Experts of a small language model.
Size: width 256, 70.4M parameters.
Experts: 64 experts in each of 7 layers, 192 SwiGLU neurons an expert, a softmax router, a shared expert of 192 neurons.
Below are experts of layer 2 (counted from 0) of a mixture-of-experts language model. Rows are named router (the router's row for the expert), gate (a neuron's input weights, with its number), up (a neuron's input weights, with its number) and show model dimensions 0-255. Each number is 500 + 50 x the weight over its row's rms, rounded and kept within 0 to 999. Numbers have three digits each.
After each expert's rows: a language model's description of what the expert responds to. This comes from a sample of Wikipedia text that the model never trained on.

# expert 62
router:599505501357559538474536425607518615530447450478557521585486501583472443499415465464507459501554462561432524504498488443461603484519574432458439480522529485497486500446448529417437535471575536438501591473461475521436476566514585449455533485498568511559498564395577479429537496483475504503506467461519498547453421469469528521554486549512534504464591482466489514479534436448590471495475515493556553462469527425574523499559388490433471530475558527443469549398527530535467472400567522421534521466523519476446499581566521514497557522479555655538447456544458465548584505461391542546522439512523522462562462473549482543603511457520547496485439486532460478484512486567418423488526486474490414396496466515471519608470449535470509481487442584425435479456506437483644456475499444
gate3:505427481570467635493434525562456484449545476472466578461544467549453553477507455506477538519440543525505477518621545496386538466500469588438576561517538585462459551405463545521490527585514537431566583469551541433485457530508510437514526545506497528527461518459587548466483453535488390468497446524587372501447477518520460567523430537584497631564472536551581556525519449564497539569512502341489583474495465530505476492443433489396503566463480481461479467482540425498478489443536520557529382589510548495520463501586585482593525488539544500456543523508572492504526434512550491395538452520552569465506483397465573537519477499512515455506441469527512488398522455514496426487411545452441490470391552527447487420484536520531499521557420483541499540395556488509497531458458488
up3:457494418510543549593417602400588473466456469524533550454488530429514495470500561539578531509506504564477587512495419470568431415546522435524555459471456457421457559530469550555529576461516601425483430492539488527445518468575481524557492474541583415556552504585358586468424561494511605525432431503500515452558450519497481545486413532531512430438526484438473478517512508433449578432441558464646556488510488538487513578535592497553443476476527467528523523581481475573575467454506556476488564498443457396440459562457564497518382483461438452541474543533522490464530466476476483509447500516493547544457578506470467450442434569461530443508573553428444458518467569554512399517557496494496508512525477449471571448507509498550512616425473507557509561439448459530535458500540452
Description: Slashes, or, s/w starts. Slashes in pronunciations and units, the conjunction or, dashes, and lowercase s, w, h word starts like summer, woman.

# expert 45
router:561469516447616438449580445639484559512450508482409573543527468545498417412424423501549525452536460486547461449514524586555567532482527371512523545426475516581571453514554575380495494496579477473465505482515490543452463448456505511471470549536520441560456561468508526401502438505495464466502474500507425439546431477496529515544558598595479564452439485458567548504562562563544501527472455451497447562367515505447546408510464483367425506535503498420435505381506590480556509459588539483514559581455576517408469534515493477543528546493474570484527502499465484515471537538462479547481535457428427600556516457543528474577561587466492462515505466569502469461479528534529442458457482528513462537485491476491521488539458485514460487493603542460556395452468464471584439554422507
gate0:519511525551481420422509502460530532606476536524503381471628564500508463508437510433505489437540506525629528547524469489486569507557484484479509552495454530450533516484566514515507524536511432466504464570444534464507545550550444504512460567455524479551585507547489584481389544458488467491573566464517588441476425526601505551407407558496513426462507517504498472440514490489515555517551545538519569475558467541570472436530463532468516510539524480417447448486572535510404634381529524522453527467489530473563431540510583465582479565532536455448476534454529424525458426494463519550534489515516535507528416462418504516465450553552625525543436469477544543444532455427520499395511476451552381495480433448455504496537486458498488448479448603521523560418359463440565444520610415
up0:480442427496533460484547471439500513515600488424537481525514519567457469511474496501497574556454552477515506490582540471414511549528505526413454483412503564473500550520491494597547462519451566457454478538488479454456473456600542564527528576431549462556504549552479485495544504430512402586457526501560475547472464481524595579441429372522430466528554586464583414600365450561456404451491528555467529437444489509488490499478577501523503498538525503449527470539414530580538523466443437549580463464499467511384508380468495428534499458479537480554438536537478513519462491567511393466526568494546525458474453492494487516496507536543537431472517586547483437561604467463450451534522414542487442427552490500511574541496593389405589494450503561482488559529534508540502550402486618
Description: Mid-word pieces on/and/an. Word-internal syllables, especially on, and, an, ath, inside names and words, e.g. Siaton, Solon, donated, Lithuanian, Secondary.

# expert 46
router:629479474425583475500539437668457486564493439454428569599511477552441396402444513468539517426529560559488493557487545496462568514509647477516507518493484524485502495444475513417455478530546517433450569515525451484450553538467515520467514432539560461491541547487515433434474455454452530506540528483461535453484439547611424621481584540525556467396553521444428510555528517514629495504549473523448486499452597440598497498471401473354466460452430470509484505508462487600497573437510534511481548477525568517488571485489525411502475474501511585479459406514507444449514606508494520578531496477454568605526494529485530539539532612533454502548522464461450515521524467521534459503532449458452524481484454530451553582469517550460547492497454538485490388491514462480595478501502441
gate1:477502545430499561401491577555409530509409534510522554539514558459392445489536492462523535436602537512487469565474443461447478480531547456517533422472537543467538499486555614540595473437557504535470526509478441514490511565498497525450490462442514554496532451448558498486502508494592528543412485398570502495367484485508477547518462557450523457438511563537507477540519493498618508517501430451584459457531572432580511496475475387517552579531488589450501448528462574468512448475560588502465469510471587442432425553513371470471618403448516492478450514477436391477483458506525622494602499552453512455535473455530647510421538525576403516555449492502451483524549507484527462538472505532429525583475442542497525496550479420457474555509521467451549538605522554544492497479444518
up1:519502458430454456533554546465550531514521501527550481558384428515427457561537491470632480552501560567436532495485530399563483482385469514450483550533555517477510451558521532574554549497432542557405521538463445512405487462514511500480552488509529510565514481473494502488397542452440360527572453556486463489527483581535461519512472579500528616491505517490532433521508583554507562541471457531471528570363506521389479497508421480516466532472468417577501483457665538498566499508482524433536494531419582534450466408496555473493431555545551481578499515400452533467494493526538423431554478477547524517616517561511489404531483602523538478514572562518568504497431551568573517446511480529478471454485432501462443465447501532489515465468447450556567449416402426462515433523479516
Description: Mid-name syllables. Syllables inside names and words after B or C, such as Bed-de, sc-reen, cutsc-ene, Slov-en-ian, and dashes opening list items.

# expert 28
router:659512482395543423411511417668423523532442480527523539513535504514438497511460516414478446544533548550506534527566552558520569439516574500494448474466541522534473522516497519490452421503588483525458492454468487469445479528524574461463519605441456478462434626422475402425575425508510470474498413402487499426451477518525541590442450528478545552468475522524495595497546532587690483511604445559490450613445565469542522425469501478445463506480494512526448491390514567485555523468520498442555599475504507512389519468514527417543496511526554561501423406485464515430550506465474483528584457576457493524532511463518575537563530578422531500512467474512503528441563479500535440513494510459557475499459483461491516504479519476422501532456525576499455537476524495570554519472483532
gate0:479523581503496510507511508541496543524477451461547385474493524464580383507527529524505577514459514499521527521510484449585510646629548506506459530498435359496524397548416543485474491477497509444511407583526478452506454341398584569503475513511438478456567556425561521453588501421511465496517522472400538457528524519426516420502531468520441461485465482514499463500464490576454567522515453444446540476478585491511493475446533503513464498547536482507460475437498533424594561558469484481537527486467533473468486499499473485506474549482553550452502541472500473554497470460530473484471542458486519512514525398570408460575530562503588406601401447502449551484609531515441627484466497504540493506544515523573489539545572506558533329527623481513493512523513419543438520497581415
up0:418458515418492459541448449522551469455505515484498480454359514433541450435540549429594449502529415590496469526495451620561496557510561495452519462585411511476526492462419561515507479429495475566511503583543481458563392411403457506542579485426475521442543501471521477543518487498477578437537585469424635437517522428394528469516581580548487463503520464392522483485487539577480486514565552494456500526489485479494455500542469417498415495580524538445446532481500516492537507501485592576571516540516484537546475536446595482485541513465494511532513457424467478469466433526559425478507588501467403535504557528526589532512487514465584446519501455531485562448624553477587604526480433551544533497482509568541502521542474496567542422510451455400500483537482468587486528528591395
Description: Final vowel endings. Word-final vowel or vowel pieces in foreign names and words, such as Abdulah-i, Šiaulia-i, Tuskege-e, trib-e, and Balachand-ra.

# expert 60
router:545413498457537530549499431718526579518494489538468501598531501561525414507467515493571467523543551532506573532479469481515579499534531479453522511509457488537509460518448584417419430498561525577521464556399561534418472556447528487402486514583461568450466476486576462458477435462412510482570465410463453481496430441555544521503484532479529472415417501516472496495549523470569495545484485513515432504473597450530527466571464517364458426580488515494497582447419559429517482411522495417480549496471569508462466443516472508465532461484518577563439446598501507514545524484464525545610422553512523566544527483493587521576524483502487496541495511559432486403555501600543436413478443493477465519348480507397495482577502513528477555444560521531439485496480500531545535440468518
gate1:497568409394462556514529410418492493567477505516560583414468500504511482612540511489518497444524559504500506430489568589575499489457445457487555445507439454454496603528562494500592485533518527499542441522514498531511501501486589454462514536526493477499508496440499437567486572515591547367485574514486560444615502540457418482399620466392447492526548526446537460538438516553509417431442535478535428499585485366474522487540497520515406502465491564447404529438367487500533479428471484564484482477555478493452526474578508476545584502606486462482403446570533512420434545565491501458492505543471511443505509563481609492545506547458573514475414476526531558504537514449456492590486592417469546526554519494519482432561520453497533487462554555539499487447419567490526498560556527
up1:479533482411543534568512402508488592519517411536505491508521579546483522487522485469526464563433474526557481515583576569464494538461542511417537475518406423517517471504400532454519531529493540574516523527570545566513540445471556548565582586408478472565559528466586507469470513544549477446548515584405377461439448547458553493541535529474392495495545543471498396534413543475486473494505553469597519427509600582584514488507432600523530526515404479489442492467467439460482502459455575539502481452531494507501432508530550471481517513514443438470501470512528451509489437506531533442514391423534426455489441594453463386529594569595451559462473517471450392525547529487493464519567548388415536533524496550481472522577518499483534550459380495507500512541467538466483517447578381
Description: Consonant pieces in names. Mid-word consonant pieces like k, h, ck, ock, el, mostly in personal names and foreign words, e.g. Shek, Josh, stockman.

# expert 30
router:559483460428626465447492401675469519555423485476512543585536527467515426447468450449555546483560528520493419504522498534427604516479582507520386559544511496489547516491495517512469502515587448392492455456461483473433499506513532547484484562496523491532451482427558478387532427478498515505475563481455518482525481543522508532474508545548520483511468444470539569433533462486531410471582482437511432538503515482509471470541451556425478566458521511396465599397510530485467488449611477439488479553475612556374442475532523537475566543442524575440567440500397540614484506573539510521531467407475551570568491534619549452567580542498474524521472470406432521406482507531528485468498550458530471517443471528513507512459568421438491560544559585473451455504502492521563494455517416
gate2:511514565509478535448477539513508567524488547418463417495528505522544516558426444609393475476545460459526532467516450474473510534624574435514421454523513501402467490489422518435578350371532495490512542536519552447473422512461566554455464446458495460530533529479545554520531535498526503501490462458577546542522502490545385459469464505487412479453533488495559414567539479494531496490423453580533502493505466473518547461488538499516457481475517452455487452438524475564558553555500626495511415367456426521420510427477582552458565500445537479453483560519463501527511512548479538486510408543452544437446544440494439530433446505460532464489538518514435562554423528481397553463478542588594415577461576616506392536578486510530489573592537562439510517526424483564455550519573500
up2:515501654484549531542463523551494415511546569441450412544488499475525517542509489413478382537591450545488367475447438530492464531448510431464543403506449504446517440461504540514513522506475489544589535514565430459526501473588535613546459563428446479525447554437546479589485533569512515492517513478405608551481504455494443506419495489430388506464572531539434513496617472474576514436516464551539519447477474533595533465480564407445519505481494454436483572517541405549474549512393479510517468401529531453473524461542569417431513479423432472401551497542518416485463542501493482460484491582563439546496517481558536493474565575549447463537479420480535519608466486523489544527433478558563490509530550481453464565521530507526437496496536568472507518557512579395572531446569504
Description: Mid-word ar/am pieces. Mid-word consonant or vowel pieces such as ar, am, r, m, w in names and words, e.g. Qamar, submarine, tower.

# expert 52
router:639557428469625473445543472641474528481590526486492473508507418522466443536494458503452529475537502528524468542568518494502564536510570401546434592519476507532418485463508508481521494426574536475465543503541506450543421614431595522387475476530558481497451586500512504422524411456431530469552394456451434459470500446573507602447531576506484428395582481463500545560598504545562501508500464544622487548453536470499527477513507431341478536429536512508474460427505551464483499463502466420463469500437489489481536434518482460526489484472503570483412413511539558507518490434390457565568454469524513463629433504560495500542507522405490470506437496517394531524487462542463388473561486522506527511500477464494517496436477507583499518567509586510525510458447559473535519478498522
gate1:524436466388504490615565506556521525432435528459457437438463493592521589454527464369472523481552487478445530432557560471472518474564475475553502510519477518519500526413586478456475586509532566434504486440489474522516553603444450468519485547586489494544453589550554522528462532435488569493462421485471487467545518540560620501363504476544565416500444411434536465445484547418526510520471456547557502502425460432499518544459417500508452501504538497499558492465384471461463500473529407414520576408500496566537484521526565445542522427510424546595523400493554466473484464541598514438531513529459475507505347512512525473593556538480416490522432511608493485430462404567491489439472505475461552497591489459540550495452441493445451496501520560450568547513494522482524532516432569
up1:464509539411567411555445601496564569507459555518441498457497503609503490598546546495371437432478542494470551446541495491488518482481449474547466517553495505466447467592579482567521583539446494545545433485475512571528504405506495549484482416436483512436493420469463533491411578480558516534477512486537551481494463605475437466493570454561410497516503588436452484525420499400469542492490550565508505532535494368518506435553470474443461499507503563524490524426524537508407455554455468377538450448484471481541527487592561542464548458465419439430504587472550470389499518527480488514472565529371449457542567504581542507516430529504455409467487573573458531509560493523514498605472552507535592507577488532522571561464489516402518503582484534415440407462504476497500506496521580
Description: Suffixes and year digits. Word endings like -ure, -ot, -ion, and -ict (Locom-ot-ive, Agricult-ure), plus year prefixes 199 and 202 in tables.

# expert 15
router:586505417368632480512524469622516552481546502471471512595496497596485448458451430504565533468487522469416550500579510556463589492469563415487407510571562570533514575551425536371471468499516472551517479505560505463420425548440562455475536518520458495539480590448477418451546395500469496506528562449489505497510501541601578529522525525543477473383499470480573533442506456495616483562485478480569451537453516472505559466510393491417468523460509510495534555406490541574502419483517513419430516510501609497418531503554523392576545478485586537558453434473463516462623521503504539549532464535513547460507553487500538510541457540448450498492518413483410510552480497528495502420543525505545450511496447501464498508508501459448432532468417534517460409499459422490623520471517456
gate0:547583482504596478445557553563418505539578467452441590544499485485494469497472479435522552482495559451544484488460600534464562510456569498467559486554552546464461464456530540524385486546563466444476559500546413521575544513541570389525522536466452457497537473516445472507531445555448473468431453456469423491459603537529464430533588558510526439433515568530466465419522453486549441544474402519390575499489471647589506430428515579455519477464461517480458579552494540461539598464467537520515448547488451598494493437547548508467463441538499493461540368514467560497520489427489487525486458542543527491486579505481556406636463429417512471518454448467557536447528502524520503458560486387542511512518561549555458498428495415505449458467452539575493514465460409485582550523471584
up0:480444495513465525495505518441494453501561432522521547458504518484609522428547512573434479456512465489538443495540512486506488512539409504578501511418422477593508529571424382477536485521431445532489408553488551513459579480495484615509505453515453555494414583553492397539531492494506462551478510533543546401522494445448529585456494507541505570445483429449437487548486482505470630500577589507539430518511501418560502583599484534497492536565510609511468421442571428525592443555535427470514560471499456538492529509456433509553482489509497510548452482521524395465535504607605512528488457575561350554548465513532485542474481560513608483434462495452456438548447465498583483451443518528355583599470546476453488459531492446466528489541481427437483461476456524530470515401518500
Description: Mid-word pieces et/ian/ia. Word-internal fragments like et, ian, ia after M/m or other stems, as in basketball, rocket, Valiant, pesetas, Asiad.

# expert 43
router:550502502430558410483513490669481565530527542470428510583508488453459439478497438579534489444519504476516480491509513465514548477543563453557408527451474546548510467511461549415506463587539563472522493436547504490404534519458554496391471556440469466483496513449529449494519433490509536478574463461500521475488485512459478559543529583398496479479508440517516554558508479450601491502529519454507464559438523485550523453534521541396497495452545463578516552345469539557477602464533454386469473578482672463465522569469521480493518522500573579497514368495484444527610526507407502550496462475473576473530491445484566519580532529506562412592517451562493569500492471503502483495491492449463437549411412529514509494475490503433563581535449608561568458524479440411612474508469441
gate0:511420415502498603533460499539537576483419446565444499471519512480511441523481625504523511506549453543512593447590510559427518472466485517478467618458559461454481586567426511466439500496486577567404494462521486541536538445487573510509537515531516565478490527468525538456379476495510439485454499504464501559419398539492508573473516554529466422512418558520530477463542488524471607473454514539444522514417504422534544454612496463470461477479499520474486450430494564450433446549539506428548520411543512432404419518489501508494499505573519608503544547468452519547490434467507414399525460520442527502532541564570477518548519495525527543488523459604486546536595475560438517429516463525482567459592409554547625463579523473583589475462614482497487506473409522453424452578459559
up0:520465574479517423477498528473439428552485366379503490534438551550540557508553462447499550529571547491483457498584500507513429589444447525498568478535406511544510530491468565490512595451510514548539525523498485542491395563480469430484513503527468493471570438549538532601544564455489602502474479484458458503542545515454509421496500399518552570507596509441507623559444555495537474414479509486551441465430450555560480567457476569466491476540479465476555482607556530549432549433499432561608438513500431464500525448428387515546449556536499422512480489484530545531520543479524516433476561431483450510482522496450524422396495566562463353462505549473413440491491573559452427494482565473479462509467556493386471553459508541528500501524466586570493460527580454542435513451604514
Description: Capitalized word openings. First capital pieces and next fragments of names and words, such as M-as in Masayuki or Mascot, Br, Al, Con, Ac.

# expert 56
router:534518538393601435537514531594555557442463496516486511505591472498515413466451564488541479474532536515497513519451507467504555493450583357489467485497499481519478510550479559398503485475543521430537456476582447470469466557462600502447419479491566392476464511423536440376578439495484496388489473444478456432484524449550505516560597585546479553407480551441509542476532564516600495515576527493492442438493540492487542516525483477334504470419479497492526520477433484560463530440544498486470620488455523496387514530463488539458552448457500602493509477564577471517631519477469551524526440582504545503578474541462482486618494467453481504568524472507456567488491419483566430473543493459482520510455445507561491527442447448398454517508513592529500477545488563454624543473497430
gate1:548487522534498498535429480546592533458524456583408565603523445496476467463511507550612556461460545457443554535448470452478486609475567453492507476481466515521419407482456504486541511464536556468479528471494550503396549554481501417465471507438540518565526529551520577458444470461505527558603507484446493509529512471529452539541550550501578557491562500482408525511507477384465529494512386500453551469572532545567450464503562494485570441464427559481582440577474469517462498553499523490517522505430649532458560508469478568455516557476412512450525472586478432625545545527556508478607450438512543510526525525443458467565520459595442506588519492491416448458514382553463468521540463451507480556451449521348514457401473553428482541494483529463568418472490387546520478473557446
up1:484588516575524530433502462526581481389505519492461531570439465494494497501603473628594515596539488501462482545529579560495533515554494476485472429545494472509524472531536443629600593500495604403436414446507445563441483586492502473469572559452593524536395514471359481429544470518400577561395557478508457475557524459483552504487480470526473519441561545509483528499627443487559432492512520570459557539480438486511490479510504486396561498416532537545478447553558527466493476487601472454541468551453533489478478550477388481490412471447510479545485551458529485473476492442482564501478481593496490486412459508514419614584528497493553442471488530503494606488552543505475431495452588450495466488504515574509525489503553482526496445497457610430494446487505466558529446534562450
Description: -ist and V pieces. Mid-word pieces in names and words, especially -ist in Vista, Pakistani, Statistics, plus V, Gu, Art, ictor.

# expert 25
router:636503486441618488527456405600514521514537475497394556561549469575452504477440514465455500495514492566466503522500492592458632534562590455451442492524473480538441509513445504448515478537529476466527500431593511436452465551434541546448579567522548516600514479448550479469521412439497573463556502374491488465416427555578452536503529601540490485513423515455533555553519515481528546415460478500447458457424574478514541460540482518406499577433508412446512510486427560507482515412486452446561525538519616530412526480494564479556561448469546598445474392464563500529494597543501498545498458529430526469576492543535580495554472492483481405542545444541438488430499555519519457475467490442491522535453435483460507491535451605484459523470492580548460475485461440509622518527510446
gate0:566436391548562609537502572484523488456467478512543607477481507517509463516585507517527510485548473486497507609472508427463513390530469481531429454430410497503506553465447513465445566497597560438446463494521487446455485461455508523515470465446566542496563538605455522484500470421439410479516515497508439502479437492590478436570464523507485492429524411477476506466568451550563603431500518567584445503475435510492645474535460472445479500497564489529470503548447431552504428618565474458500603507355500474441506522549514550515525499436447524534540526554493566487522389547507469444535494561540509513441577504547517454508488488600475455471508543460453507396461441562532458436508533494487451480478455604496462513468556523508600576445479477501529613506472421364478545545439576
up0:424542460498510525472484508449497507569391505604431435500548504465542544515532500471524554583517464449521398520494488478559475574549444483429441421508457404441514532409456463449449487398522433557621564589486557394560481458532527527495524544506528596574498437555517559458465465526448534420569512438479424508445442532511457533495455594475556537407517497533679497418508507503512521523483466500460532416495483513443455553493553598555454575506534473527432548539501398446471474510545431504459577592426413450518503489621432619564502459507425513462537496486444493443477469504611525476502523486539468448480450469528554427541453464484508474525523476500447523535542525460459448548382538492509558530440524540556467475563452535505542477474524496476473520503534421519510530604559533
Description: Footballer and name pieces. The er suffix in footballer, writer, commissioner, plus name pieces and decade numbers like 194, 198 in sports biographies.

# expert 61
router:638420526427578457455521437583558558499540519450460506572474556561458462519479454527528479453565496522501527529535455590452529597503628416390484554587542528488478544522486528463461523530472484477521510482503549503488447458469560474427414458487525538513465532472616421461578504454400489399547494434450458520480440423525521592484518552478488551450435462440446511515540497528488471490494525475466548525406549416570597436514464532363451490529492476516467549440544570527423501371521515410491528526518559475449476463507530489459539530512441606409458377545492482522572527459423492502575436570476542480570506539574576501514462518531475468535524457529439478486407478514490460404553476479421485473528369560522509469542499518507481513478552538508529439539547451418574486466543462
gate1:532539448447514448586479466513469469457540462528422530419433446465494536526500423572500534523519593580496503525445489503570515477504452419465450455426502557446559401539556401450424616501543490473507385647467466477565555492534497480530451633467593554461604559547446494461534465485491572508470506493566404498431537453455437503479494475482572409552526389577547516483517452541505567488552441512534460549480488515514516498527427458483440507498543489533523475540527486642586460507551548611497546529484506400438518536404528437554491466515490534507545501477458607486488515543528458406535414480538498473549558519550483432541518500423414454509527422582449397406467488400515469497538461581500507484543499518475529517504515443596423457547537517538512468520464517551488479473533510
up1:534550523524504530490531439535482448592463531533439454487418577497522529597505551472391503454506446488557496575453647512449551451434502610395490475431552489490567477512488489452488583484474455527472521449505507518471566457513473590559552482458511509582598561476506522511494551468473457532416483480436470514411430482509421545477549457550526520533586511569451517438468409550422463516546534497520519398470488556533571471545510493509540587466565496511575525480509515392475472425459516538586563438609510445499452548458479525474438394506486499399455486475498511448478421420523457446423601431562492504484537434520409436536410425571535426465432466488454484443511484523459492490518526559543581541534491524586516449515475535562565533515494431547598528506455438544442479552611546
Description: Was after dated subjects. The word was after in-year he or she, who clauses, and decade pieces like 194, 195 in years, in biographies and sports.

# expert 6
router:585485568438574423422516432624427513555517540449462591568514519509401394554424416465525468456467537466486481522501518486444644523467632399501536453564483457500509555543496548416426458501587519498507521463536513569548515535465507522466533476483530552489501569472515468410563519456462532505517407456466447428503432487489514592486457527549496504448555522441550558494543527521583524485474412458429466570537572379469531523551476463432469543402470456444505557404378499490515522457560525466488485415420600442497551449486551452487530476487550549541446461525456503505484566486430450498568433519451554459551508477485468477545538541526505491476498514500423465517507509549486425409487474561529454556490362486530515509488518386458489527509443515470442506491529487539599567415452450
gate0:586504426521531473432443478545456532526541575570487503390544522490392520495507529577472474571532473464554482476563528475524442487605500400467427593567568466552521476374566584538536402582540486498517378562539546450542518437556486554522441449523555527436486490502544433386554522498560505371521421495608500504488497507499421529456534462553528410488505502551488458535471490595507424570475511451490580563445525468480523426436471539441444515490437588528587434553569548412489445437539493539449522470483465469504510465508479497416547503505517532589475418558478561526578600424490498534487521453518510447516492521560479544507573478557460510429474531433502451431519526572444452479471493549459507567556474505537605449554487518437491494466433490462523500514540617566479537480437497
up0:522516475490533408537446553500440529502527508483509513413399522506573500490482457461497435448522550436501497451554492541502568371498522505519509523500536491497505574490513433426496475530622431528490457477573457516555463479568581511547466491526493518390486588537567500490587484362554435554375508509575490477502556522518429517502539509505472498564485533518422453445446561466512538545479553507483542480381604441496525452544629423512426506454518520425551510523445440557589455562548493528439499478505517459450523504633473516532498531486548507468489454532479471444523504470434536567568494528580523405485505517565504552434454461555459476456500562443496462474434550405497418449460478546447588548588486513552542560540429379482401568397508606397507524529522510470432541545517501
Description: Word-final suffix pieces. Closing word pieces like -is, -en, -ern, -ity, -ical, plus State/States after United, National, and This.

# expert 4
router:600425543431571470450558463709486505504518517471492477534517545491534408490531521434532506380494488495492468521476461543446537471492489422467477492494485457568481468495488533502483473599558518517449483494528441480509446491415589542456504477542556565497489533485501464415537461506518521449529535445465473444460479457583481569534450596480462461476534452441535516485510510493634522448582482473563527493351512460550554393464515497385482520504527450508500544421547576542386555486587434457524525480468599510438473562557471501475446499429499552510543402449606460488580519504434470583549489554489537462556487507527509480501442514534442471556514515452395542413478561524521436442470435504480453395505470473425495558501543543420478489599541600472582496577467478417513549459536478
gate1:529497495479479461484587453554468523453563517538428551507493443492525557520494497552587519385495448465477580437508502584473487481526574485553398502485542545548445568499573552516503385441590522508585531564511534514502544550475494446530532451525505517423482510504470395463491507510520476420500507500553494467507504517545531437456635479486609485419564579343464635505566508504497539509566437458508430558519494491511485452517443493422533453455505539474572562424411445429499504424507503406465507544462554467511574444593464464501439569594550481486412484452477475469618555446566421510544475510477565483501464391483511534452460518535452501475486481487575529595445548512506525414563590501512493511469437486516520599550559512489426472566439512524427408434491406533487480557526519
up1:491570435423569493425500509430604610548513461465511503447489532535489450507507517476403498489572558487511553572493527498522482550567529509577497537518411450412557440560451482513511542476506560482485478429460606444488474376499527487484461447463512439518459565506471493461528523450484447535502441571437500536526490559451490571422537548550385444525506537585550494487507502563446482486489539568395485486450591503407554531397507509473469576528465529481418459459546529443576521492520511529557487461499372459473482484494528468489533487429440541547525523514574510394446460507500430484549556529548382482521598517570466475563482502488493455537482450549407536542374428514458485519393541405457512506528574560576541576506418473548555564509584489477490497604592604499538507467548543
Description: Early consonant word pieces. Consonant-cluster fragments early inside names and words, often foreign or German, such as Lein-st-er, Aus-st-ellung, en-v-ironment, and Ab-by.

# expert 51
router:576532525424526494490508487644443607532414545467530499498502517476439527464454421459558452482521510530493371499588522522520553559474498436476464521522505466565426520514503540485505451635490510440499526477534394487516502515500602482449517454520530541550509530452625426401505388512439471473590429448560480493490482511473478517528531519583452493424469490513531545502494507593586512483513435458482479472501500417516471396556472476334490497488519436452487538469508540538431554463543485396451549573522557549436541460439563501497497579452495644506513448490502417551506435535488516536542480530460467475541527475539538555536444524480485572545562461517363458452497453499530482488466432512444424471467381506474430600552500489467471481571551602453449470503511521534594539476429456
gate1:545527541472510443498470475479463500550550471510527564479420470569420521479520496594497552503455455514486551499444449600569455433492583472522627500486470501520599477455493464484547547489477561600481437354545478416467552459469519523475508516518510401469461495523482443504516530543397467504486456475501545398522479504515500491546477550526404564575450504509482470595489544564468494534403441535596423436493458482495574578551415481426536449533567428583432535527597547490524484509535538497509565486533563535549419490501486393432544404376558490519406420521546593527518546438614581511520437537483458475447531516469571471412470513471477558422477574493417422495490481553551516437565459536477475557557498542495487544498473491453556545582551525498544560578448507478471540509486419
up1:502507511512506510538484428527475450595468471548448583556445535475492516459512421451517484464518490520558433523557496511501504451491436465487534486472435564493525529419399503475454535588527530484444421447608560422409502499494586472484579554528525441470471533479491500512442466506444487495560469546468544508440553529503444469595555559494559530542491488517446407536531521430505503586462472513532551390516491495484437521528465439461504656448557436462547455536445452589427565489543467548487493554574510504471570482548494447537582400470466496539501543552551430474474579507531548517418505500572571470449583429492649514484356511606478499507434595476538503428422519511578542442477491523567464600475492501455448460569398527457481574505475552437506513525555529550597562597520522
Description: Fragments f/art/ric, table pipes. Word-start or mid pieces like f, art, ric, ron, def in words such as fight, Spartak, price, plus table-row pipe characters.

# expert 34
router:542484484459630409508494491647533627425575471484508557586569453523510505476450510475536430486555528614448570508493476489528626523485527403486483519438448501555486526562454506476504461489528487515484526470517510518463397488421488515416491499530501543570497618425477357395505431496431568430585499491469474480457506513444468540467521518493463511390554516438587518492480463547601459488518525532581509579505506429601564466545429414386399443482513529435514531406457554535516569495526518427483480462472500522419590475524462552543500491442467581488534453493450552514518525513444413556574436540470536493478541481590508551537514539435473523577457448445433483480501487487532433374473468441530489492459494571497535535474500535588477484442480524507513457494476441479565515517478486
gate2:489450554461486456432482545525465566603489500520478442439510560477505470467515540495468452454564486493488516501460406445495491535559517509590575592452528477451520597626571534472576527539478516554514457477495472499423512435516583462541497498520463506533494546535516512477496590475515548450621448526530440446405533507467495563552517552444499444524508502568546365464557417516524535514486443493575417489473503534598482579551509454499452594539540524504459460478508530522552422440555542422436413495451416522540521529514481565430483541578551512520406457468438470518492537464465494549435445485513602532490513408510537573416553594454566565584460548432494480325489476502453582440399433552503499441444490463465489548452573502561552545501519528453427489570508398477517585489515486
up2:522479449478537508478614464459448539516560486464500454530418539390490562448477492485530580515480564519482461578518429511576550524511470480460548486502509554557539494546544542484464576515494470425541410524435476492418502476602468500451564527511533418560455505465508574453405571516524511580519594576458490565538538464451560434554493483451397514445475504489475460471562470403475500503469548474596513500528510601484577516564476475468621573447611451556522395534492426625545526545432493572485541496456529559515490529578480510490490522583552488536419421508498452488488503556446558423541394499469537502439419567495412595485463538576567501535524524545497490487521522445434488455477469497414425400438471455519470430536612501516543456483510591461491532507432512476459550428402496
Description: Noun suffix completions. Middle and ending pieces forming abstract nouns, such as excl-us-ion, Bus-iness, Inform-ation, invest-ig-ation, and -ment.

# expert 42
router:627478454405509378495471417607436521540556436511489596562467461539419464484484448476616443474568447428451479501489600494512568526472666456536527545525454505517417522493473487422457459521588491443512527506469420546530519566493567439384486468457443485490476539487557437490527438561578474462559478452518515440465512516492505601511510560469420511455461496535521592492573563527590516503473499441525584494466550430457498479485472466417503546514481478475553510356539556457561510413539544466518563573473585514425558536478517465481526503445479536513417433495490461477539543481451487569594449489518492460595509510490520497560546450444519528490503409476451425478482437552481397480535540436544446510439464481524514558487523529442453533488488622516519524503476438480631495468524522
gate0:555578535460479465434481433509444457527544541513448458485467509529499527490456452581409560489537407523435467558445491450467507541427498448552483520537561583543474457596476445509467460599502630574561539449596492535556496545513424485514408482460548465523461490425495423447567479458553609646480514500528569473515479534531420486586483410544504498551576568468477528451428527473548404457521509502573560477525569433549510445443404452551476512504574525559496501483531506517514524596508530544478405427539491498497532496430501529517497442526554524493513358514557568531541465537522502486562507495485444525492492487500610491545514504514376477474443532404527533480584457525574560476512476469533544558497519517480558431405426524508549598507409493462599479455446431484424444439522565
up0:456566465526517472496536445540484502552509469529454544428442410520521461478540570484503522450540434494567531531575437470494453424496516522595501509375556515599583475429480477465496564448592544472469451428573519482488528343431629538572512436544554492490530464428524516505483422534486432477546465454416430503563542526534498470466461478556503530436437521476479487511499555486561529564513548422545397400470427485421510521514565439531466495481512513497549466448514474445596490510571502493587532550503585487585517543552543487573577489511512481542539494392465559479459471500458521528516564475562577466569536418537445480482565471520575461500481451370450529484445462444489502597488541559450498425419552471577505514452522525483532450411524517415522427533490499382606543557543459
Description: Word-final vowels. Final letters a, o, y, s ending names and words, e.g. Colombo, Flora, fantasy, Monopoly, parties.